From a checkpoint of a small mixture-of-experts model trained on Wikipedia.
Experts: 48 experts in each of 11 layers, a softmax router.
Training: a variant of Adam for the experts, 312M tokens, 4763 steps.
Below are experts of layer 3 (counted from 0) of a mixture-of-experts language model. Rows are named gate (a neuron's input weights, with its number), up (a neuron's input weights, with its number) and show model dimensions 0-255. Each number is 128 + 24 x the weight over its row's rms, rounded and kept within 0 to 255. Numbers have three digits each.
Before each expert's rows: a language model's description of what the expert responds to. This comes from a sample of Wikipedia text that the model never trained on.

# expert 7
Description: Name-initial word pieces. First capitalized fragment of a name or abbreviation such as St, Dr, Col, Jr and initials like G, plus the preposition in.
gate1:151132097140135121072105128063154159107142139176140139113136130170109106123156099140162130105113135102096157111144085117135124146158160098141119122096139116167124092125156136149137135102113161115125156097144091128111151143178094092140102101164121158127105155146133130165129143114149133159109116118136111074121190148096134145185077069136144142121128121120112111132118115152144095173107117112146141147112116099136155120111071150097121119147089125150131138115164117123149129121118090157169088120147180107158172108120145143108135099130132128086124155156119144112141137121131137117151151129121167114076100147071154109119162127155122102140096185114133128115140134113129129166134124136079163119098146143067126132114108148165108145133134111122144117111120141104141116130118106
up1:115101137116122123162181129121115096151116116086113099121115100123126133125109118119131095160120136105146119162139161131118130110059095142101126110176156105104133151143095131146108128133104122130124098130133155140125109099099163186143162118129126135114154135124138111109138135142093131120120142143125162159124100110165143095082190171079098110143148172150124131124136166096074171120162135120133144123143157166115095144109156092166101152133141160104123115141143161145117120138108138132129125124124093157062112156130088120166101113121159159151121119124174126126116094118113129160110105118148098169177116149162109150142108165131108130092148118120119135127110108155129108152108101104164116168160106111172128135143141071095169108112116159147089162147158111155145111112125157

# expert 35
Description: Infobox field separators. Colons, pipes, dashes and commas separating fields in sports and biography infoboxes, such as Born:, Years:, medal rows, season ranges.
gate1:111113080153129158156153149157156147149153124149111133145127152133090115151107112163108128101099119086147145117145126096115068124190149117087102153128081151140110113108117132113147157096141133129114131112126136135111137122115132111144130116096124151115120119154137083132141166149121144183106115100143139105082127139110142138117092137093108147120134130151141121096109143176070154069145102133160118118144129126111105144184176116131113149101116121126123155130106095108142141121149106138168100115133150143121150170140101151168098137154117063128083080155129109150110130109144113133152110169119101130140102106124121136119117160116117124116153133152129136115119125145061109104088134128107111160136131147150107092077141083135133131205114098115066135136107124146158141162143150
up1:140119173126139132120087122103109136130122135108176132093125103124116170081178109105166118129122189125109122104111141147152141112101117170160132133125153102159153110189143109160107092144111104114137140143152101149121125139132129135132138126141142064158129114131138135142097113096135147096138175130112128180138114128103134140151146115167103121077143131105138186168129157100167125165087159102082151123137127122168130124104082147133134079151126117154114118151148197113121081130118125124111167115118126140099093121105124112131151139099149164130084163131157174148137139142122151110125142105146144125132135163158150103127110109152121161101108164103170159108084122117180130129167122116123147081123116138115139149116124185124135126094165141142173126120130130125134137143113110

# expert 19
Description: Closing punctuation, table pipes. Closing section-heading equals signs, table cell pipes ending a row, and closing parentheses or periods before line breaks.
gate0:123147118147121126114117139114097112176120155120127118108165116135101137103134118105107127121116144101138126144108129133073114116057128122093143177132103099119144099066134140112106159144129149136124190132111103117128112104087178148111123144123165156139103133125065113136135144103123140102106100094145133157140112133153145110101145156139084131110095119133131144121120120096142116071165127148142109108106108088164102096108122079153132131114131112144130144147178132120084105126129132144138115128144131120106078123145064104151164153154136143136134135170159144084141146126115091121113130175141104131155104136180137165111100148152123103122143148121139108134139077192116141094123124124154134142137158204117157141130149159107131081114102115165120146126135106114112097140104161
up0:110118135146110135145112144151079097147136147108101144131112103150133131124107128161165146134110130147117102130098143157095116111119143105135136132141088094103138121102116140103101166130124170141146178128123113098127087128099148132101104154156166150103146101164129131154180143133104130101136124112107122125135057148121140124130098159124122117135116106108132135170120150119124125116134116142160139107124100105167128142105128088136126159088158110187125157129133129142072142085131101136170105138120127118089103141131073101192118136128153138163110099157108169115097156131134115159166136170132109134136150148179136169101124135172106093143153131096123119109104126171123125120096121137193117150100104131157133106117143120135084063134093128180148148109159143149109109146116179

# expert 33
Description: Mid-word name pieces. Middle pieces of surnames and words, often t, g, el, le after Car, Sc, G, e.g. McCar-t-ney, App-le-ton, sch-eme.
gate1:098149155111123121146158168125138083151116143106170107162151143134115108115113104137122122127145114131086137117161165154115070115158125201160142140148106136173148081072138149123102125122153142135088165143098095181119155141109117120133158156100091171152134115116113110135146129103126117136124092127154163140111084125148147111132165125142170111110169124109104142122147114097129107103158122112171142087126144076154142152154152132131141123139112105141117132135170111115130128167133108165155101108124125115106174148135108121137152121134144111143132155174095124136187121120124123129116148120134192133130158121139144140159066125124108131120097123161167139167193129168110123182148136146128169125142159131150132139171103111105156112127131127147115124139106176132124117126144102
up1:105117147134105127122125161128110084147110154115168122159121112115079110088120097139115140119141155118140169117146142138108107094169157150145137119149109174176102116087112174102086151110123145098108158162112108155079115146104116110118128172121109188162126103162121137102134130090114164138119121110153144128141102150144139128103143144133154103119154084116117148144124098104099120089152113092187164101127129112101136167180119114129136099073137099140107148107150114115110135134160085132156101101125111092089139129097092114147100116162146128149125118143098155124158143120133112169104165138137173114114160116153148136133067119121111130107119126121129157129156122107141134141167158155146118149160134114177103124174147138131139090126110155141122109105119132128131090070147154

# expert 40
Description: Name syllables, foreign words. Middle syllables of foreign names and Latin-like terms, e.g. om in Olomouc, th in lithic, ber in Siberian, plus Mc, Mac, 196.
gate0:134135107104111143096064132156153141098133138141157133090163139123131129086127152105166125113139136119131137167160118090120125105114114128091111173133111138146114134102124117124130120116145118127083128169089150126150108128117107129100101108125121138131145146144143053147120132147166124162118138122129120174123140099145108128137125122128131126146122115090182141147067177094109115105135087151133119143137105125173105122144162049091107111123107142128122109102137157149152143131177126104121133113129102116112102097140116097116087081131141100103116122117120164106152156140095148114141125081086152110141092160122158079098107130121114102126110126137117113105114119113143134102145161172141100178112148163093158130137162093142169093137118089122125128078089109079139099121156109
up0:130131142147116121129110145148162089118101125100156139098173172116147120133153134149148148088142121161113107140125104117089138126145162128145066102163106138114129120102174112112129177097115150138107115121115109140141147134109083161113117085140120114129133137116142149140093128098139114137114095095143123165105100117152131121115129092089152120179127168117110139135121107121139091149111131118125134191091149110158141092078103139130144112178176200090107114114130093180165136117126142099126140084125133137139095122102187105144134137094143138156174150130125118099118131185140160139126151111095156154153129143083091135136109141115130156118078074142121116156106111146133117101177097131144144137121143152114136166114110092096168131144130121123127129168127141122131098139112113

# expert 12
Description: Prepositions, mainly of. Prepositions after a noun, mostly of, also in, by, from, with, between, e.g. age of 18, most of which, crossroads of.
gate2:145124120152173158143168109158146127120122139153112128141102166144102108133115117138104135113120169118117138132112111090096107102072106154065142145099116155132136079120139156124129120117079135103150105105131150105129113144148077129144150128174132110112093158141121131140142127125110075147137140087120121179100151102156126145121137185143083142085127149153072102163077138138151144113137129149138150113161181144135144117116108106125097107081135118144083141118095123111116096147143132111156112139115123124098085117092121099133158144119129107096154120092123115110128097156109150136148137097108092134120106122149106113139111105125149099095126143122150146130103145139117095132113111102075091125100163151141097138135096095153126126106125092065101133072129119100119175143124174
up2:150142148115151076098137136109148090135135121134132099128138151095126165155137108116147116142112142136126125151120136122152132131169139159116146123140122120139137120151120157122164205146125149126113105090132095112127110128111116117123091158161128129117116134129081137126149128134153101124119124181097137162111113155169139108158130124109150110130142129136113213100141157149133116120135096113107140132126100161158137095136146158113120147131130149117140124175095116120149143133096124132154147136126139141091143132099134125156189135156138159140135168093165140092138176130141139112150114140144148130147092135089145101141133083182124172102110170102113088123144108190176144065150121137116170116121150119121122128135154052093146150139099138154129133108160179115161116131103189

# expert 2
Description: Mixed pieces, modals, empty cells. Empty table cells in election tables, modals like would, may, will, word-final fragments such as king, to, -ot, -ess.
gate0:132139156109108139145169124115180182151105133167145149127152137097124159150108110167123100103131152119134104102120103155140116125129107155112093110165127101138163092119134127109149172128128166106090114091133094116143146101128111127123099120127136090162102146125105155143110111120150096129063099083126109116090144168130108159106154136149135096100149076116120117094156107124120117103122175109124147132118069130152104103156145103160105187141114109158169107131135116110149098103131149102170141128164144104152115147197110172144168099123104130117129154168085120166107115138091132094132140144142093126161138188080130156147107164160118144115118132134128122113117118151133137166150119143114124127126133102131109117120124159109130136135155141106144148123143119200136153129122111
up0:142165137135141127163158147100122119162130129173150170128117146154118144138160139114086081186102110129095095116090147089149133120143170105131139116121177116148125112100064115126171175157084143121131098152100073110141138152152147136090145128138105134126124112137144144145133121117113134123141145132125121116178147096124137120115146132156097127126152130130140124088100110105133121130145143114094170114109143115093166157141082132143086153180166129131144136159136132139178127142147147130115133128096151129104128115108058166128151111129124169179149144186170107134100140132139129122133099133152111137110106102107131111137126171141145123119148126123118151137150093140140140101200121116087134121111099124146182142141171136092099104127126111125117172117144089110162132167104128

# expert 8
Description: Mid-word syllable pieces. Short two-letter pieces inside foreign or rare words and names, e.g. og in Cologne or Prigogine, ig in Raniganj, eg in foregoing.
gate0:145154144162121123146106070085134097156124138139126135114089115132110100131087118132161150142093147118151102152160137121151109087130102133096108136075124119145115052080111160120142131175136108141093137118066130178129120123084118124155147103104098110142075141126127126125099139112127129138168095102145172137093155115136125144126164137116098132097200151129144114130139170129135072166139128104157136104125134133105135108156100106116096142128090121147133143147107146134134079105114120115127126127099119124099146157119114143099130132109103137132094109170166129136114134105108145143104155095125150130120124134134147164087149142147108129146113102108142127139137127202068152140139191136096127137109087151111111120158112121142158145114116135098102155120129093138150133080128138
up0:135092123131092117134125109116096103169119116091126102151122138141117102161102130120103083139123119125107115110067146153103111106128142109084097102109107099118170124143136148150085131145144123162160107098173112116135154179146122166141152144118114139134159128133129114130142136125154170123151153162150096166088097145114097144135089113117108117096154089137130092094090124115177133096134147142154112134109126123180176147108142113137175135075085167132142118144120162123121139111126142100124088118116121128152140152158094134105138166142147104106135130078130121125122097113180137118148130113154104152115116148148145135152100115119130160107127166187128154096144182102134133090125137144199152094150104111134083117149113136159110101136126176103128112125140137108134150101106095

# expert 4
Description: Word-final letters, hyphens. Final word pieces such as y, le, ine, de, and hyphens inside compounds and place names, e.g. scrutin-y, court-ordered, Neuilly-sur-Seine.
gate1:104100114148158095164128136165140131113126131192145137111148174121133144154115105119156086153110103140135136104137139128129099157137132130163115116092105135168132154120064113115141096118110154144179159105118111177174159114112132123111096123173144104110112165182129137131164129100127099139100129122150132149153152130156125109114165142161125112121083110081134151160151131129091133177173127134157152133140109114118162142127164111168121096157117129124106166099143103140123132131156111121117108127156127120125109093177157103070171132105161136110107140148141162068142154160150112144153120119164125102126131127134157151157107102140094161098113118116145117122122116120073080094188146170112147111156128135113104116132131124136078112149096128110101137118139115112117106136137147
up1:107133134104163131152163154165128172158097140162180149106107141141130131167133088089127080150158167114146127119151093102136147135156105115140130081094139126117164111109134130129162079113150137111158130123123155159153164069122087118114148122142143125104132163141151154142149122127112145139153107143146109137079184169126119151153149089115147137125110137104114133139146121177149130143147168092124110095117123098129118126143118139162123134169118148124108115114114141110160108124128124107162118136140138135148125125087115150101166140115109096093117149116149143118170081154112086136120143156116096112096113139069129103179151124175123109109087142126148085111064131132119073145134182125126138130123107118151122123132095140133069111170144140089129087132107125139124157131113129

# expert 44
Description: Word endings before spaces. Final pieces closing words, names or abbreviations, e.g. as in Balagtas or bias, ore in smoothbore, us, os, and single capitals like T.
gate0:104119156153129115150113143083129126116110091122137106109119111111129110122178148127076096116134130105064105105107158073182125066111114081141111112140118132148135141113152098129118188142089143120132087106122117144097120116133150168135137096103125102174160120130161137170081134144097113128114138100107086132105144117087156110100123137158146080131115142095136167155090182108122144129133110104130157146111107104096130165124161101108119130134123116102135151092103155148105156116141184132095157157147116110124128121122113092136153143082143170113141152129142122158143147145136137117104113119111110115153166151128109110086130115150178131102127097119141131134142100108143140158123160098151144090160090150109143115141157109127116148162146146139147156158173109118124116142083106
up0:116118155142110109134132154087096107133137105098164105136134129153095091110151162091120136127131117114086124130114137119116152089113122094099155137111113142169134112130135118132136161124090156122133125107130118141109100098152129135155184118085157108179184149124118128136096116159116137102137155084118091125104130117079157138110125122133143066112125144106129164139100133089087173095145124097108187147108126134127156161123142135140167100138122130129136176126141183149103185107151155135115122146115097126106109122123111107118163125124125151082130144151178109170160134139156171133131109139119134119122161086135135097145176158131141130120131109117135121136149139126131160177154117113154110058164112110155143131148195136133121151152107131158113141124147124142113126148068094

# expert 6
Description: Name-final vowel endings. Final pieces of foreign proper names in sports and results lists, such as -an, -a, -ina, -ia, -ova, -ito.
gate0:113134135150136125109128122126140150105122156090096103124135131108094140144099121103142107117141135100115125124139127169169088210144135137131156102106150171166117080127126098127135113143096110106133097097085088083123121182093143129130150082134105110131107126127088134106132148148115098171139087136131079159137113154151099137092118111150121103137160164147134157158170073124102162111132160151121184104096149145104084135158120137147148155118146115128141129101113133126147177104094085131145171141144103148146114113080113091147145119117119170152155103145112104154135151161168134105130113115112131129130164136157113122125181095129091122170129144135142101102157104144148149122150097140086119119152150098140138133110153125114117129142124109127100117094158153157107123133087162
up0:152115148126120133148106117126090146129130131085114121132147135108065137108098153126169106143136128144132153128160131165128123194150161113130120109107149171119106116117117145104162137132112151132124110100100118113137099162088151138101131089102132123107134113132122138086103121144119107132096113138099103156170092139163100144127121097160137108158131138102147168125181078136105160134126155154122166122100144135151109125132099176119130149107155147121168109100096143132139160073065076133176177127135139130136107144082146104171095132128107158155148107141076124154116142133151148144168144111122130110122178125140107134126153109175112143158141139129099142106171125118152130122145083162124119159150132100171122168129132138097121113135101122123103099088171131162121147114086148

# expert 30
Description: Determiners and possessives. Articles and possessive determiners before a noun, mostly the, The, his, their, its, her, this, often after of or in.
gate0:130120067129099128127119139145129111126135132077120126108111135153151124144105148196106114150121120143122112130124146139130142157125090096133144122130101132099138175111123135144171157156099134097116149106155124161152104191148135136124073077123121167075111096092128138118099099121083105107128127114119155146136114117100130054141110142144143100111127122076111139101171116168088133126138081129101122084153105140136177133086131114128108123109143133128106127140114128104118140141124102149123130124108104126140115155119157137127103107144125159170138137171113166162038091147141132162108112143128107117119160092116114135163100138155106143142131100140150175129137100177134108152093116090119145163087090135146100120179105131088140132142131128142139102107150132110128135141109130
up0:164137146089135125122132103106157136108113150186156104098102128128102144059155145118162147144128112093108147130160154122130098162091142176123073113177152120125122098150148148115096113083170127134141077137114137141103100113117131138127159174071115148132145137114110136109144143164118145135096120087085140107128103140169159156108156119153161145119144138139133097141113144116132087110136165156141143135113091157145119098116122148111135050130119127135166130129124116101131100101113145109134159122144112109120144123114097163133146161135107140107135144136119128144145136114075112145127146157149119127122142116101141157132144134173109153143134149132116122084146103095160147124116150134185178097123163093183127128125131144147059148113117179131104147128135138130116117094175135

# expert 43
Description: Auxiliary and copula verbs. Forms of be and have after a subject, such as was, is, were, had, has, been, in narrative sentences.
gate0:122067079120118108138128142100132133152127121166166085116120110142155123106125126112131117124117097117152138094101092124136101141130120116124134141151155162084093123166124181155107149121155162126139162132114140126151132158131157112130103117149126151101076139165112047114153141132108120142076180153149162133134126146155136103102120091137127115137137144131097078153133158080118109152123162134114172114120117105170122082151124111068123082119163126106132133152090143146133179106134115130122132194085112162155115124130133134130163105167092139109180125128121143148130115125158098098116108105120148136099097141152158117113127125096143134162134122126170164120138153134086132132147116118130133120116106143108140141115161157142145113161101154119083175148082130116139115153143111
up0:141132153132127156119139136144161110101123129096104198141141148104132105109187110149129114146079130150095140114144161126155134128153140107190105140089108131142138109186158150106152116126156122129110116130137133172103158076185142144140143140112133112154079147159139143133126129125170113134167142162153075121133131130113099174160138115098107152187118113171144151105116106118146088112104090123088113120115145152117100135131128126164141105122103180129108141076135110136128072138135150118167095083173133130080111109096127115116099131103145112108109132157200097116145120112135168185181137146152126140113126122117160141124108125117132136094100138099143103139111125109150120125125132097135115157128149114128107115124115128135153116103128126168146109114146098155139150138135152

# expert 20
Description: Narrative verbs and endings. Verbs and verb endings in plot summaries and quotes, often after he or she, e.g. feels, thinks, tries, said, married.
gate0:135146132168116133129166163127153139159140154141135119160136097140177155127114139122100184090142131096172114088121101144132143169113121126084147161144129140137092162063111140116096155144131137110127113169108161144078113125122106137170113105080142135130136141145144135071130159145090155163102134154094118120146084136136106152117128113137133111147091102113113137140145148127150134118093118114142139163134091107115138121116131121149122116178129125171126153088125124175116120175087103142149147175135132137148074172173152137165110142161104122116122086155158122121144101102126139107119146117086157104114168138132154101148123112156111102116092133080127104116140155168159118110084123124121100167121105128136095115100102099145103145177117114112158122094129108137117113113122161
up0:137148183122143126112105098146135142150114132157129120140101115131119171105084157096077140149170140108144112156132141130164123123096183160104129105184100117141143126103128131100078159146124143132124111124076142150102086172091121131129115126107107135152129121090137147086148114086121160139130124157132115108157115148158091139124092171151131146087097145114097152052111146155160139115150143125142110148133104107131145107080126129155114178088150144154135138111118130103114135151069114127118109154130128119107166148187117111156108158146137118154116105122126153104142122089139124117141129110129156158171167110158141135119161140133121130169165083131169117134148089120153072081119114107125117166132160127142148132111134128139111105106144149128165108089105119132105115111133152

# expert 1
Description: Prepositions in sports prose. Prepositions like on, for, against, at, often before dates or opponents in sports results, e.g. "win on November 14", "against".
gate2:130109131102090082146147140103135189102132116143195141127185148111118159128153093128154117106163134130161109153128103142142130183143107161115121144100166123134107141103120077137120091113142153101146150117115117121095172162117100116147119145135141154157101166118110121127115124121093095134167127145122152119199129126166129108166134159137147115156111156118128117148129159163145148130142081126150096120135118145122117112111120158109139120126130136156100133084147113136133128133168116122091104166115105134137112084105150138151081129130113133090119156127154101090141108129126122125074106139118155139123129130101130132134128150130097115087116137088067127114104131168107147143099092149125081111083154114068101170127138142115152129120127106101159139110136088060139123148152099
up2:152133155094144109138122108102149149119116145145174146139128151117105152095169106133156113097139167096149121139130134116119115152124118197104106137112143128140128148137162083111116110122133127143159195122104142164114136145116107089094139139133097164104103165125118141120113118147108111114169151125123097162170154120139147126163161124148118135119085149097125145133140129161158181178162073085108092140148102139127147128122126155112115111165126174123117124106168124088144115134146103113091123123126141103114115123166133162141078150103140164089148128098152112111166109159099123162110148120115132150141143147098113133138126155171128099117099170129136139113120125103118079124118102100113099112082148085105096132110106141112119129166127140110152135112105126039150131111141086

# expert 13
Description: Transfer and agent prepositions. Prepositions to, by, from after verbs like transferred, relegation, changed, moved, or "album by"; also name pieces after table bars.
gate0:107145127115167111098132115103113152121123154137166135124174122114114189158165147136111100119156133123183125145182081151123119113145131108114152175129134126110074095134123149140103172123122107187133166137130122111116150142107157120158078126110144118183089168121108132134132130077094126163128158122162148127126166142137130067112111141154167109088093115115176103150129144133162121124126145110160110128113154136119153122137126118114146125072101133129090094139104130148095155114114109108125179182102153148094136095101161085151143125159076125106081145115159136120137128125099154099137130106133165161149122183109099138117156164135125153119138136144122117152132155127131137122153133099125114177133126146139138123096149125114125117135111118097131144139095098097151102156116124
up0:101087129165136135159152135147129108138156067129094131114094094132138083141111115127154169079087148155148102079103156099111135136143132136150141083121120136099132166090137108106143087139146168085132098127125094117119096105154087107120165173150132111121143120136104120129129150153144116121117121133106165119104077136135106159141150071083121158182146114163113099138115134110090121135106111149071129097164118098148081142117156115155145147160118065128135124115126131154152088129127135164125108148126092129140099160148117157125157108101151129137139104133125121144123126109195110146125162126103119112147117147142143134138103123111156080144123093108143151095103105115115165144078125128123130091113104127121119135117114129138149129171125149135114114165123137193119168115129125

# expert 27
Description: Prepositions and event verbs. Temporal and relational prepositions such as from, during, after, between, for, plus verbs like prompted, condemned, and Biography headings.
gate0:115123138105131132159123163147082094141137139159117157113136115127162123151104159147096123111101128110172112105130115140133123131125148112190135153120118151126126130085099135152152135108120122117110157148123132144084107135130132090120135114122146106135131102130173092138098125098118131147110107144146135136130122119112138100105070114108156159110109085116161127106145156141133122097127119208092100146142176127108139113167111073130112111118117151146126125081190166131171144149147122136126128143116101122096094060116129105140116088122130072100104091140133175169115108111110147136081124125125134117080156131109171091156137140129097113089107147117120139101117150169126137129143158127151066118101147152138132102120099081124171124124115100111147168154149172143138145164117124
up0:141135103156126135108175111091142139116153121134161130162131125128136154104169111138169155097145136137123139147121130148107163122125105150075107103135154122093109137157203096099123104150101138122135086117137126107111167125107103172165149127115140140136119152129117118137125154166152162142149122084134164128136124100170131159119173118128137084126173135172109103120128134149125158140106123104151126120108095138118098116117124153115121133137116094101112157108082069140078136090113121119134134111143144158151134169125108131110123126116069109130104130133148096108118169135170119133184127134098136144179119106135092146104079121092096135144163131161132151185095150069109126149143099132172171168150120092142110140146136159090133121122113153121109125102093108119097122106119140